{
  "num_hidden_layers": 10,
  "hidden_size": 512,
  "n_experts": 12,
  "experts_per_token": 2,
  "d_expert": 608,
  "d_shared_expert": 0,
  "hidden_act": "geglu",
  "moe_layers": [0, 1, 2, 3, 4, 5, 6, 7, 8, 9],
  "router_score": "softmax",
  "normalize_top_k": true,
  "routed_scale": 1.5,
  "balance_loss": 0.00377,
  "balance_bias": false,
  "init_std_router": 0.0325,
  "lr_router": 0.000858,
  "vocab_size": 8192,
  "norm": "rmsnorm",
  "norm_eps": 1e-05,
  "tie_word_embeddings": true,
  "optimizer": "soap_variant",
  "learning_rate": 0.00262,
  "beta1": 0.95,
  "beta2": 0.95,
  "max_grad_norm": 2.0,
  "batch_tokens": 131072,
  "max_seq_len": 1024,
  "train_tokens": 427800000,
  "max_steps": 3264,
  "dataset": "wikipedia_en"
}
Below are experts of layer 7 (counted from 0) of a mixture-of-experts language model. Rows are named router (the router's row for the expert), gate (a neuron's input weights, with its number), up (a neuron's input weights, with its number) and show model dimensions 0-63. Each number is 500 + 40 x the weight over its row's rms, rounded and kept within 0 to 999. Numbers have three digits each.
Before each expert's rows: a language model's description of what the expert responds to. This comes from a sample of Wikipedia text that the model never trained on.

# expert 4
What it handles: Relatives, to, month names. Words that, which, who, to, on, after, can, and month names in dates such as May, September; some mid-word pieces.
router:556525446435508463447503481474489486469451495471440418484431458474502483535492453530516500576549488507517514461519467531503458506565463553528525481487453480472516588457494539453516561599449501
gate0:483441502482432479546515491457526559580514553460478562532502503503503473517489427453529541485460489446483477531548417492477495569600484480500450538501525455559565445491459513547444589492561477
up0:482501549401498531502458508518460538556478478555472536559535496497563552479475551548428409562526536489500462481349494531519558514458456493451559573412527528492492502481549484488513522520527585
gate1:523475500494536464508485486551494483531501580482544554505470430472475477451521473461485493467491429491463537486490606472458461518536529472515559469509504478541438516488473509519527523536465530
up1:485454489523471490462413527482532480494472468512463483506427498517460553484473437465493536518517475440461489446516479494524432443508458527540359453459509499552509566522506400527537485501494537
gate2:507532567566484499482486456488580489535559515482500507544489544520427562543466481491553485446570527519557514471471500577449581485418474508539493469497530454511583488569438488506531512570437463
up2:492590550505499574500465489446405481539509473535494425569523520518407476522474551495490490436499491508513494515488561510475455535465545536492491526551538479543498526451472463452474510511515510
gate3:559576558454534467435465514504499503501463508505502521459479495417450519475493459453593514512564541503525514478545490545552510505526483553445534430514485457512487495541557532522473517501572507
up3:507469528494501480508419504520466475519495457478514468458428490484490532492516548475462463479544456494402469494542522635501514517481453536375478544495518491508567482531524522421508483465479475
gate4:467550617545499526451482500489504551486524516550520465435498496489445512524535485505523488600468560473521532448517494506512566496514478539480518523500562484510480494517438513527486481511510547
up4:541489507452486520548517458467496502501425487483502505593498550517437474519495467506456490480451442559504542481497485453526524499484446390539507490531477402492440563504473435477494440558501518
gate5:398520512507548544529483399433508520470410576502533523502479527468517510508480490511431485495520476470526543465484518502481521457480546500491479477476500535559503498582524496557424481468540509
up5:505474481409568525564546509466510513481456522439486511472477499509487484483493471431489528533487409463548462460531570448553452510589451459524467532483510486574582496527472459519430493496511477
gate6:550552511479497403545492525491541516561530392444482520497497507506480479548518547477526503513515527453507519568508513545501489492509418496510507494522498555496520503544414463536452478439487484
up6:529510448456443558500483554489586508507511411450586527521484434506466498433523492529508496508489541440485445460495525523475475468496521560523557525563508510511487509503486564413474509460491481
gate7:470505531457472444515516514446518482548529452483561476454529436530502465497493513421516465581567493546524547468509633517481472520414489486534527529534498479534511551453561552502361482525521420
up7:491475470425480530513503435553451443546509544567386537474509630529469562477550497475483526464420477476531419527493487540479506480550470518484511508476575490547480519511539514484694510495481500
gate8:463492562485466468553521477499521584548480524485426559483546497463499479455445547492461447491505431509526524477445509481484485440509485540536495482470522541503488531429530449510513490457545513
up8:429523473574445440536517499475550555587473518488464588507559472485447469551433537449508481535445458471474549422536468441466474409501443516512449553577539535551474468492501503508556602516574430
gate9:497569534526456494481497529420520583540486448519460560494449449453553481511492589438474569529500476587404549505504447499441492489525488469464458559504453525421465497500475455440438523478471444
up9:476506479486444454469520508492560574516431499438551537465503489470591454489448524475523503511431430489413477530513515485504475522529421509573466495560501512444475538437476474507485546481516530
gate10:533528510476432473438548459541495420491442458557509443505500585531563443525449497470545506449509513530469464484466602468433488497537590571542489519535441532522487493399460497577514512542516459
up10:461453459513502560535488503460539556511487576496502474426504489471491459551464498526488508468418475512488557578457430467487514548479469527431509494526587477503448535585537425499513512446504543
gate11:490525442440463523523497465531540453545522502452552514592531458529607538540570535537479489493452496502410480519536452482479501439488442494445583479454468506482514525510463551532481557514435524
up11:476456543603480502516573539486505440446496502552406561466428543496486523504478475442528486456533489482555445502476464492498438477486568467517518526587458558555461453491570497475424439477580532
gate12:560533449479460538443519490493505545456456532519494478419607545467523484508483460439513493490449545523497550488489529558452465409518570482485492471451485568547499457488478474488494585561601585
up12:448474519440472516534481483536498446511548485480598534552478530506549531522521507532546501503504470490496546541459519378421507532562521562519496563490460501498482462482536530529507539493493502
gate13:530484460481469437472534473492564463419497529486504523480502454493534460566484540497536445480552498552523487494556468521472490507488453490435550521480454454489557498553504434543492528452435558
up13:464508497523442460544488479534497475453515525429535518381463534463479489469491470517522431551525515492505501389410505450526510479518537514475518448433498452502465493518473468425502534464466445
gate14:477524485389451464586500530509517489456464504492548483511471494487464455463554480469512456448488515571557540511450551541486474521540462491513517541540509485477446482527459438538511498500400497
up14:508576471497562485438503430510472482521477567478576493515541575469504496533519481463486498455537454564454519516428516496470564415548533450528542530487473502498516506556522500424444530526483496
gate15:440391444459542444533543474521458535503508466503519546493519533550538526519505584469482439522456512528532562521518475538537573521574456505496514494529512520462505444436535473461479525462497527
up15:498518519545498520439516499472459454504476495485555535448481497525474535486474446576509569590537557565442524523496423545494503466585501510482503545540473553477465499556460485494515521488541520

# expert 5
What it handles: Sports terms and verb was. Was, were, percent signs, and sports or unit words like team, League, Cup, MVP, ft, film, St.
router:477521521519483424522457475449440522499435504531465550515410523523567508535491462525476404489450518490493493590532513508496516501402528462454463576459499469491440460503461451465423540484443434
gate0:536557490513452461454487531584508490542527536515571541490563519533539488478485499534567496527463500534525500507530527511504500511551521540439533459497491511559437513439521477529538566502536510
up0:497494481506471488519443475526389526513471513526483521458520502527583493462540454576541509501482559566534559504433516559432514505521564471486527475508532452571490472492502534511513530521536531
gate1:563511488489438455542483519443524471449469486515516484530531499441514501428500502470515452531502494459454552430395535513431509489465474510482482464515436576484624459495443476511481512562525522
up1:588576515543540579507537531508478509485466489492501506493487473434594514506434404498563406474550475521495486441450494512494461483505436517457469540482529509523518431547480452494480501499532510
gate2:505454526422487556510510477510565448497515512455525500537459493509524455476548535494490528538468551496528499449441499542505561429453503487513454550532487470457583521504512518468424524555444465
up2:464553561472526552496505477423447450483506439410522437536509431453537536444504531443504478534555456430489464510505528544518555514512521503561490464511507464466607461526536482477476440448418526
gate3:477478505482480509579514504459539565458549524434468422525454403496518514485497502518512515585443412512547468552525556460518573570500551470492517540493467458425544530532414457581445521523448511
up3:514503476522470595464504471536516496502484505572523545504557503459478493515572490485628527484448499437516530429493448528472442489503575475525527528535526509490570480452541485540520523555529521
gate4:483542472473540377535532544483464500584534510465544490554513512479492564493481470451492480532503469492540506524478538442593505453539552506465549483522520480462488491489585579548546500479514547
up4:500522526489530504457484513573449478499529547519470485489495460544545476493477531547552531454501472525524464556543462502521486521432437450485488479457554466523469450489457527496445538480501515
gate5:432496534565470526504547423528513480524572565567535539484501422468522460500440444506518517460578503483540550524533519480569522535515450486532530553516547566497456507532481529506547525522555523
up5:516546485495579504610557506534531481439540546515473443525584499483492483543500495511534529512486505498495435458493515506484471467526542563475596526548565534505447536512586551628520514499496556
gate6:474511486514458524537536485520460474508559546516511494469482436463467525459569506518526521437461464517556537467503485455510479535456533491500558492451485455532551465487523478485428550518478580
up6:568500568439510429501485547471479574527520476505478546573439529565522569569524516465474528442520547545553496480527555535494499469500472510492505506470457524527516545529442494490450484555466481
gate7:498496598473556501467520430477471577453555536523495487544563382529580460478548478499468503489476493493487451450452474505550573519386552527524518553473513504467547421475526529512453478405480507
up7:515456562475528475512541476407510633514542492516518490407506434568549540496524491448443426501560496494568495517495506500441512605463441468544500504444530453496471533548575561503473415568465515
gate8:526510505439514544529442533480407553465531486478483476527474548516498540521487469445457527520521534473500443517518527509415566553535517477518509538466536543529487427506432431542526495510483443
up8:500521527464434489533531515547491555446532478467477486599499493528509556467508438436412528487487570493488502443604566526478579427524464496512531513475519535561557505551513518493436443517551445
gate9:527510432508554494522544491540471531499459504537457456549507529494516474519518437490513504577420561535539517576539478497450533530467463523440459504456409466525494445498529444503508564517496564
up9:508473505545483408480464495463481444547480556526524545459496489491474536522438515541506602520524514469461558505469500464482553553539559498457458462551466490485532492560473520516519467496488560
gate10:536513429460496423505493535390473539405507517522457479414533528469456491468510483524486453466539493513495447500442542459485497545561517518488551530429468487555544487410505436494483513527497576
up10:532492481533510480495466523566491489475417519490531499503561493490459536462464515483416480544446495440541522438510510526493528507441439470495518522561514470489545540433535441492488497436501492
gate11:530434413501542501539557472406440546550531478533516520607500539472501474504473522521451519498540541521444471460514462506532485516459412531509535545446477530471468517480594454467395586527531550
up11:497535555554482568439469532562481464514523459462476543474533556489467524504494518464522492485481527506511471461465497515507517515446514493525548528508452423497452490514547491562485498532450458
gate12:516471463479470460491522490559494529492477510438484465426509477521503450531488578486493496539472553551411457469490452544477453574481537476446520528471492568517518500460457452503399509476492530
up12:520451407523530496489585518491518505493521468432453508495488523526473445559471455476478502519509550437423427496503488508486465545526463511490476472555502529522519533527438492480458473459457589
gate13:487578481532522550540542463469499494477580472478452552564480513496544529521507524562517545533534538492508444502537505450415499479457511502468493500506506490450519453524479471527439454462533447
up13:477501498488405444505462460527496545518532454473526464507570492519503542460515480594528405522496453550508518541482489458508532533633464558513541575503475466430573542515541519541454449516526420
gate14:530509495491500509499458441435592501473570464455482485531449550464473502467523502466425455481604493554526463533532485448470554505483520545475468481430557535468491554456531543506526501507529480
up14:479541504525499489446496506544535485562521467548487524520506427434534467570571471549506518471527450444440489559507543524516459535554533426506436507445510550484542507510439442476516463493538554
gate15:476471483557504514491469464545493453484505398517515510440436498542552457521568426501499511459510506555481534468515497530445531487464510539483511498570520531540488502532493535477513505550502501
up15:521485534531538507448519481561508440494563491554491511438485475546581469465569414494529441474455541557506536483497482511434473504462496534458544554504558478501426557527484492557521524499444521

# expert 0
What it handles: Capitals and non-Latin bytes. Pronouns he/He, single capital letters starting names (D, R, H, M, W), and byte pieces of Hebrew and Greek script.
router:504486542467492458514611474502578521435459487576572545510481473499467469510612527526523543475438538539553470527537496451467508570566578489475563466498535475480504444502467468460525413562467526
gate0:597475458499557505495496475544558523442567509478505463540536500446419493598547535464527497497486523553567535493524494509593500520478488514520486612430496509504527499537485437545461414515403527
up0:451499545509457525485387484502474451593511529470543468428460479430502491412447500517517513477462536500492404490467444601466526520539522469475433409575553537430485526533453404403512487531481506
gate1:487497506499461470498546556410494490435499570582524468536431534525505466519425551517474548496467570529502454508556520526432528487427519478488435519453529444521452500511479478453433532525499489
up1:516396524466517493459573445491472431568485522529442617516466489462519533460485505563501472509507519532497521427503485482512443494469514536521471458489416567575518472501510476440497473482521528
gate2:485517491530504497444455525536391406494541544567478564489512469431483582577594489414496527453434570518434511519465527481511403493480519529500479534503423522536464492478469477590503439514495548
up2:417462559426509527527553543482507478480512490534476571485404482555471448529457456440486487519500509462526461514438468562505608484515496419587454537503496467559504548483461505507468510504541478
gate3:488497590467474550550481475425454511455554496500527454583506422507518513511570469448502525501480552422528461508507496527564501490551446503513484550485536543545481613473556488513437464521509510
up3:420553509504523590576534545471495544496521503393495539548493469491426486497557549474481467489461448484531395517494521485538522551476488486493488445481490479575527559563471538486511458534449398
gate4:535582569589505596503523446488443452508500521477476476509449534455481495437523481543470513546519482565482473467503514538570492532501463480425564469551507522475418465530452459445431477511404495
up4:495447441470504435501444588422482492527530470462523479420533486512422512489497515459488456526494469510523458555458505524522571502480517463517471500525481501556496499453574537521521576509538506
gate5:499512446542488460471459481458523494446479490472505393457497534507541566468526495498479432452482505518501511524459447516552523475473511496464498484451474536475542478450528494445494412508461428
up5:575466523586446560560524581513476469496493515506434551576525537531391458479519522580523479596544585490460483502507453547446428538525479475542438467451542480545457526585464505568526586501450547
gate6:494576520474546523464480544481551509513556502524502471481502393597467494520499434552503524585485454449483438517469486523538472462551503498471481467475532485450472526568485425473497551459552512
up6:582503472497455514512518520501484545479478544518429485473536519423475433488448536552544525507414493502510565522487518464459512541506496557497524519481472544474559490501478585497481493517487505
gate7:532506557436507519449435531490567547528436493453447449503460406457449496491520482498443524473522506463527463530461437402566442522526563538503474486529463578438535508442450443545507459466557420
up7:451495511442496430549478518523534568571510484517438487425425430482533470554414548468555534446523514546563440516473440523415453475543429533463442515438546485517525488475503501464436546524517536
gate8:513492467543500512514543562511492487451527544458509497468494502414477486442564488521488555478521566525498448484444498497505515516438474515487525517472516523515529468554476559502514478457516508
up8:481453482478521502507471562503498554460465476524469537457540540499445475480570475485530546471521501424512484509515531504516593503504536510556430496452531506526525524456511447503473510498445536
gate9:531550534570421512457523453500476530547546520516523530475547535508515447509508529478522543485404459515527529514549423545491419470521502514437574405527465470483560492487510512434455548490521498
up9:460551480520560442515533576563521496562539485530443510458451488600461479438513524452498551490453548486485447475448513505484506466541512503485461437525471490506470562485441504520455589526469477
gate10:524547492441523512459467495460421424503489474445536459471531491557586539479547515468485597544455479582550501506470518416518465539496538459473499467518572505535473461484566477545546434521505557
up10:457459537578481470568510528477535507426489499527551455574490499447513481475471499538524429536519414499442471536514498550488512530556485515515511523471489497478524521498487596471485527485493481
gate11:520468519512542533486405473511518445590490449575513555525567497516469461559463502513489515487441534585524456517491570581463468508568510430561540515525490523481531484463500538509514451554454483
up11:522546535617535461501499494565500507514545610525497514508562551503464523509522494513414498536486459542561538463490531515485511594507469494528468502502516445464443553525503596476449585533478510
gate12:470577451530641469470549493536499539448545589530539549541524522515485559509450517530499599442520476477503468552481574531546547503514476550451410454486524564493484525485553498456473491522509467
up12:519523405552555471513547488538567582424538581552533476480513502516542537449463420471545550507508539473492507541494491479499535544541530537530506422479492517557480554554514531497490464531515506
gate13:477559541511474504501516496535449468464507445515475501591469504498543488455460560577578497573484491461480567475495457535532495435487474492469554466487510517471515432519530501459538510576509540
up13:556432519506566417548526523517514485498527532514501469437515500496607477536474552484517571437466558503526509449605483463516485441492443407455494503462506406534499465494535555571514467472541520
gate14:430464532478430535495517504497531460498439490490456517576520451545556559535490530485495487480526566499536452461527417560480508487527541561488460448523390508498473483437468562545479486502452531
up14:492455457541556588546479439522490499466538529458467510527438524492481517503447471482527491520473434515572527475499490492544451492473484601562519482508654494496541505496546401496540472439518536
gate15:540541532446508498529465506488412484410539535552528462580534469552543479447491494543525448389517499471464530468439497509547501462457492565510499512492498515447526501508434519500469492418452473
up15:598555477513393544463530545565515467543476493481451467436479492469469542479552498416490535493498547492512586499537528490533568453472509567563576467548469454587578522548476545526551462430444423

# expert 9
What it handles: Hyphens, dashes, table pipes. List-item hyphens, dashes in scores and names, colons, and row-start pipes in tables; also it/It and pieces ti, di.
router:545475484422480574504415439579468527478542522476592497480559535446496544490391542521557514512556461487556559495530593522491545412539504551539519529544500476513514520484534505482536492401494552
gate0:443538587416507546495508557526530580575483504586488470546508485470441570525509490468561529415554492552488492445480519529514405498513536458501436540499441489428568478532476425524467510577500443
up0:517519463508464571517481512503504453480509557472483572520564536515523446497575489520471474562430419481527509559499531488465507494538451479586549462449538524557460498551567574483480485521555531
gate1:430543549477485514534550530473420552537496397486477573524465510519502507542514545449500489480515485551462539485458469496437481546505470477498511482515499431391521496491467452545455479516485513
up1:492475446498572471490430527531491460457456573444542502488498485477476488538532490469425571495481469513420578543514463534543530483529591504455492463553589478450527586514484491492580502514509470
gate2:539536486461431448455489492515511418483596452509540467538597491432503487443508572424493560486513511480488512559589491543459431528495520537512546488460532476524591480488506474521468482471428483
up2:513554483435486547549512531524472435538515543535477461508451479471508540471425512551499537479506495480582502508526445601446460511492633458505506513536515423445552469465523528585447558482451507
gate3:498576521569541496472517540521541483540464562534460539573541523480448544513481547512549500477532484537480481509481537455547550483555458508529476471581575565552444555474493483565539486514469489
up3:527530558505441556448442503492527523517438506460523498569477503516470507588427502458531501460460459526600545496518504562513563595554560512550474560470481503548523533425502390453477464500478461
gate4:473486471481534477475494576518495550473431518553556520512465486587531462485469475526480466505502498429494484433445486522500563497491472534491591465538465581517499482527453534473438480471563495
up4:500500445527518547582462507533555487515501486476551542466462517517548524479521506539491545512576513522484498511523431492495520474467483500488520480568478515573440513537475530554445464490526506
gate5:508483572512463491447543471442524461521456502514528460486523533453508482515536454504421554448468417493476471502505508514494512515458505464469449475507546486502411461521486493567491536475560524
up5:496504552449489516493476441398553576509525586512510474521547575510519464483505469494475443421576481524537567425503489575450499528449483454448463543526474521522530444520554478504473497529489508
gate6:459473508524487532538475556460508509467556494518500532506563464541525430557488490513522463494485573383523470471518510524486542539488531568496507457526461469476449573567464467387564490532493492
up6:563555440534564459464514528538509475487529557449458482518490491441458478497502483546512510517542454486475539478493450444558537513464417528486508456501425478558435455492461503439479521403498504
gate7:513584517507503525495482549465497521518542463536445582485472490531456485554514485611450533490462539548486504553440493468588558458478498584539549483641536500478443483524509483555498488543451498
up7:576517504524531422497484544482532518512433463545536481484558506514482480496576550528511480473477451498411532543438477486459433524501506509467512461550492530528499551472554445570558502463480442
gate8:489468545532408545456500546493496470554459517495516439466504489490513516494529552566472450494505447475436595493512538507495540474487563547560484515487529557469523448499465478449529472468499615
up8:490506437493492533497565568540489543523522505485537514456470491512518490467532587585444494462420478497458499517533432578500531412513565486471471572548540507468536446552540485421532560433501458
gate9:503525470528479513578520559493527490489483513561515548442482581529549523477472503543447514466526554490470475579488537493523557522488489441516527531494459444466487527502483496576472547485560520
up9:481537498529493490526522521566443550502480521468508531512506494513461573513488536400506481574473514449489476519512549529542532501575554593492471540558473495486514534462524588443519573545585504
gate10:521499452508444482503497563500517549443547548492437559479515491507505507460468477512545505482488487579521549521501586596474539534541506490480425472503475420608470571490524502530517399478478499
up10:475487433517461434525524504483411494476513572508412490480515530534530444572482489503458450465461516481439559453524480492519552501508477489581527577511512403638432477430490501508436439561463559
gate11:526493520515490479508470557513474520470447509473414552521424497450458497517571490502515519561495454540530536494508536502497494451513539545503493496474503490452455466522561479501533467618458459
up11:426488463443502510477529463445447555398499528502531543468488474523500515577465493529439515476535501471438540486516509483534580451541533536475528471484519487474509462571460535489505524495511556
gate12:581512495562550565434469492542435436462540544511502531472490482506571500547516510560461415494531484505500493548464513472422453553447480514501500502505494528432416495526457490533495486558528481
up12:503495427481532533566491530471544506555497442513544468535488528465542538473558533589457570535540522488577471507481472530532501492546461475463525420500529494555535479465478440493509511545528529
gate13:459490590557526457466606445488575495506548519471475478519531473508492448547454536444481469493516519531433459501491510570555464482482594528515490523445512558505494483490544502441472498485462537
up13:531585457499536587478484537498442482517479469532519513501489487495495519434537503487493556540568465546453514502521511489496543584516457469516563489569499485507463510543488450590509553534476434
gate14:465546530447504483577497476551487553516482423487501523499520573466467521493507544467508547489498534434490466425506492606438534553507523462467515447500511429506560527475550474543508425485572447
up14:470492539412417572482550467418513490477529561499500457479476453566490485507517506538479510449445578582501466491468510457530577562461462581548532424540430573508493536479500459480494462465471474
gate15:453567559529529509521529482524601541486500465442485506548598496491393465514499501524488524570527536465472529472421481458490508505488550474497498535543484529486479495543496500436507466470507493
up15:449444471494451510499507497560549460513454435442525508504536450534491543523505512552519439582441512455524510483453459471568501476509490481534494542510520468431474472532522533474478460428501509

# expert 6
What it handles: Word-final suffix pieces. Endings completing words: plural s, -ion, -ation, -ment, -on, -e, as in elections, medals, kinship, Corvette.
router:527474509458454527548577462486448479504482505520431481472424527552473495479542535560446532450532487507494522444506502525444461475546492474534548488509516531524494504519528508517474486525572474
gate0:582571405494462446522492479507492474526573553511550592488449511477494522487483536508534453471469429506505517477438556520539447555469548508529483489534445562455453463523556513476514562493506474
up0:505471467442521506550450559516481537536469499467481542526494483419473482479505554513456530477558525498504492449485463581546510554472535518393560499453499557461488520461475486453544504505555437
gate1:467455487478516507529454500416514480519464565472536603490507461496542507474536588507508533424461458408464415464525586439483439500510586512495514555478518455472546479517512605484544533458532452
up1:521566474566519458493465463539472457519500493452460456510524545516487546515429488501513519465474528532534519482505465511515525469482459426514473433583534514495438476435472449500504445476435494
gate2:473492460466508558489469549549480462506431572526485518462531537512556500481443520516449545559499456492532509480452569470524497497429452455485560373554612494528531496536435551453533434509520545
up2:483558537531423483523492498446429517538499426521522408455535449512554483519508501483480490472560501445499504458494510509439449458540455456523511540502535460471530466509509421455519506463508412
gate3:476548465549483463515521551451485483550505459489478494449466547415465433479495470444530485528528448488504540423532537543541556434427387499503533562477499526451543479489428491562556541523595455
up3:531542568566435518540496524502519510539542564552505500532489498510497518467455481486466526495508494485510520561455488450510446467549483485559551513437511497460519517530457558484493454549479374
gate4:532522504523517566476554513553490529475451526479497427447578535571457523572515459498459526462558496522461509510403475495550504559454534482452476457453406504435496521417551472489525474462516509
up4:519459452509490538495475602581549552462498539496449476506529432533469527529499524466536544482518563572558508457491454492557553520434425491499508546494482479428570542458477525484510509519441524
gate5:564522452489494573528524570493492490460502519534491480451469500494533567487556555533505569419464610527537452472477523494509516498429481535524494468483461552516473498429476513474546466476509480
up5:505541484494438499472533510512530491475517484520449424517408513436494586554506494451469466451517518488463462504568539526537473612518493482512469500565483533547436459426473525508537516486486560
gate6:484528498430491512530567433463516381449416569552517535539491471483432442544506513457598427476480444522441427474427590550530500521538476489485453489460507443507531451486487480500539511471530476
up6:513455556499507486511383516559496515568500467482464482455497579478499485533527517542449548490552531477517567539461467556460549520456485501532529473467516494457511486370495488448481499531524513
gate7:504548506472457453487483511443499557437481467519586504521503486524535511502483498495592464508581482514480534487465595556566457471473394491497464521511517483519547538519485535480495528479581517
up7:535461510500507497484529473515527471543557530459503546495476438497482586470511539503463493477490559576530470512452573517495436448449433569543453508484460528572427458395480419481501518487518483
gate8:498544487511513473529498441560588541466433508524602471495517454486497426487501561499477528533456502485459513496445511606438550478567568551510533518498541440510503471500498509470495502535496460
up8:477564469413465465522510450424440484447549514508463442501514417541471500550542506429538487482494495590571460427527485535548478542472497465564542582461468484463513539495481588491450514527482527
gate9:503568407458554559528549543490461576446546481450480558502494507487534502478473518453473501531454458491496472520481453429529519570445542485532454481499435490486488534511507549510507576485483528
up9:541443510490477524465467466455539509543444525529566481552524407554433563466492434569485435555477474533480486507544484541477479483464465522574518476483509444544468547526407418503448463569443501
gate10:427474490457492476525450581460445534479487560446482477506484484533477550562470513541459516523493545578472398466521472534437490515500492513523524528506476480454479482511542588449468530448515430
up10:465528502479500472492493435495459420477478383536550465540476454459473455488572506546530502471474451470467588483543503455515478549562473455491401521456466519498573543522510501509480511523510547
gate11:569510466491533558497531518492535467546449541494498502489521570514429527544542426531545583560449560441441516432508531495476507540527584485494510536497547499515542454472446471510461456485473461
up11:499476467514566480512497484448506478516528478495495505500483510503442546553480380561565473511447477494465463496471469502512434524522517490491496528444501441544471476470399469492505522449465471
gate12:506517424511538469520499570438575432502479512539487497405562502511510520526548482506508459541576573527494448487489582568477485510545468518524532515564434556470448468491521569537564492519546476
up12:542510520471572466594442492562460471584437482489531528512478512502570542550475450451516540509516497457538489441455475409485506557500457474490511477500422515509494589447518461462534516518544456
gate13:519549580546516516473548565453492463469503500528545516445514499552507482448537475487478461517572486547478487401450508462546435551510548510540557472557515455491572548577506513487541582509488500
up13:544532545501511527496492473604524498543552477499515468572571496472494472519511554591487508539450464509564536553517417637423530527468551528460426558467421530490545427499559470475557437469459518
gate14:560533497480426517518591513523534477509442521515433514462436583507435536488606467468516484493508470451531523508538548597506563553463435544518523448480475569442534557464564513542480511529493482
up14:424477531467511508518388499503476468512556495429537488491536436544525522455383519424555530458515512465443480536481470403459497472494473432481482416507525487483458476498454472454454455527462461
gate15:562502441524477501545453475449504456507536506481474458469486510510552552443447500484469457502532520470507474463515510564518465458517517546511562455524542476514404552466566471541464466525515468
up15:534425507494543477547562515429541421522520523495406495472532490501492486522473436494445545594540532477500541494540483462511541455487519483501533473426538541509484494537503493538503530492518500

# expert 1
What it handles: Capitals, numbers, table cells. Capitalised word starts like New, C, L, P; numbers and pipes in tables; mid-word pieces such as g in fragments and lithography.
router:458509524571529532444510527538525412488476396460512444512503566459483433521539459512497511526464505530466516498513499504523505542491567498536484493484537468468497513545555515491575522484495539
gate0:476523537427426529551515457512527494525532538556460459483511499492483436477538563434529458541529489555553552528479551512543505496491606507497484485421514478507506500475561589564487533504541516
up0:516509491496454616451531503509549469513524545462541482443415488526544498562543410540468468526440427476483498503478519478477484528516529537593507529462442489488495524487458544510502503490465453
gate1:520545552466557520534508518485512531488486490570484425409526557493419494534487446529508515452513538482434498548440519496489452466465528461398530514622490554465510504565547475513492446522528531
up1:532462543484515513484490441437496525486500499544433532504413500541531484510470529535515515543447515495582438508482475478522490532475451511433508478534511520482476490488500484471602527548388448
gate2:468494508497538503463546429505465563476552477463482486557492503531480513526502480473485490612517513518461526473474509544416502465570528500525453519456517433499542478466536483461529511578548469
up2:488548506470468588542553507446627449566511473474566454474538568497503446477438481506503541458521428518560460481428527457538508538486524472460546468512558476495510519477494533515456492559484481
gate3:521509471435481541499488471558492505508540559453470572499549469576523507523496456505513480515464535565459504587451476493505504436465536573532502488476543483472460475530388511448497516560474509
up3:475513507432465490478490468413506484553461497531579495514418575516513486478474547535478561482585488496548457544545504519573493512487521520510543457536502504517498566503467517481496493447539463
gate4:502462516483438516550553497508536491509456469535499467544487499474493479580479438571455530455483575506526534598488431491572515525468501480447494518537477471544536520491529571433495442524493506
up4:487515469458504495438455468457443466483442408521528551489486545402552515509464473453545473507528471532522572439474450539467540538544462530508494547531493477476489529516511504528529496465524455
gate5:525548495494461481425439544482544499560477529508518580489505497531468487414529518536523489397442445423516543561527511484532503486489546481534431529499456461486455543515492464438494511524474529
up5:498535494483494483473544517523530473518509447507532533450488563554478523439443524517483456460477507486516476563521530406531527448510480504528541442517503486503485474504477465485456459473526444
gate6:480526484525448520465445500515530551519521471462486512486526441525478412550522458494490522478459565538548488469450407430510483473563544499413538499474445487503461475419461563532486452453562458
up6:490511489511613457485506505537507494520490412567538540515515469495450494495499471448496476494517562515523470450487463471457490511494540508520513494439436418409500486474455544516495464513529478
gate7:492554456457512508501475465486447560489539498468538506410512495546531486529489500485450433537505568454556429511501526470526450499503486509449540459497412509546475486593472531482513533423537464
up7:492504523421535532430505466573516511584481464559568502516491445451502407519480565556459429491503517509562479435437495503534454473525485511457503448550499464480526560422404445441542515422482499
gate8:527483507491542537517472466556472519508497508465481445461501548498494555487464506482487507601504443479474493570494481551401487534478533544493476448470472497534482520491434521527497501412445537
up8:478500497486593487510482516524485417497456512468459604418473455508503516504595500465478539480528450509447500547519508573453522510463466451508551492492517445504504512538490473540545566486513496
gate9:490496499531515466462520427514504489525466491506520511446552501479514442517556541539569546464499470520514572463497572472553499475437521523473506483426475510421564475464487567586496489519465581
up9:542506428493544493516500529495499454464472530458497588479527544464443503553530496489518518469460543579504505435542524496501511443459522584449484524483605439532501512493487510494473504515463530
gate10:476400475558485522471496497522524532520503512481493610506578469530485499439456492525525491418462509475487490475475541520494508527511513527498464469522474485486583490433490459502519499503509456
up10:504471511487544481496525491552458547539525525533426473506483484448511475479449442514473477438502521492501506513486560512493514494556453519585490534461484423488528480527432511533545562466511422
gate11:479505481439485567474483415522557513583492477491474544452500491531486467511468565460535514493449546520510442540470479558481560486514532545532531473520470517450451526434505498474523477461540456
up11:519491486524536539538475535438456502471564431469533469477563544524449523455493503500509459408519569440436464400508551539487470534555484439581509458542450458521564483508452537511488497488440529
gate12:528494468468495502511564498386487476468527519527488397519582505495570514493544457431526506517480540430556466449454507449461415472473540540437450453444478447441607485450450605468497462528544509
up12:509515461424456498531500496460502543510484401456494505460476552549481437552518546535538569525559495570548465480503517467424508535489489483599535456480408513415506395552507557429513524471564511
gate13:499524525474471559532525544479519511558482497492505451479493514438535496564519463467490535468462528557509531539500523566488498473464559551562461412528578480433526533476515504465579492498504520
up13:542502675451487502460483466489492551488550454482480508511531541579504540541512511506433509455482522451507489484458473483500484497469607543470541521436489486415517488507519393541551404479453428
gate14:402537557469448478543486504511588475527449557536496519477454496516543467548429504560459496530516595527483556466503508503553482557447525529514461562506535520514522475462510576518516490523523487
up14:451555528588441500477520451543560443530449544559534498533485541498515541552461472570550521474526555500406502408469485458477530539532446511517497470491435450507495486500492547512511536525498500
gate15:522488515519498467502488479513470557516500442594405441451476464537534533485474429503505427463426465513498523438499490529506502527468510496512443541553492481462503493559541491566505460559484579
up15:478473473497519455502567527520489581515544559480459516561422531496552496478489541420453488473508547509453543499501521515500504540491543466527474514470495450495505489470538541513567463437486484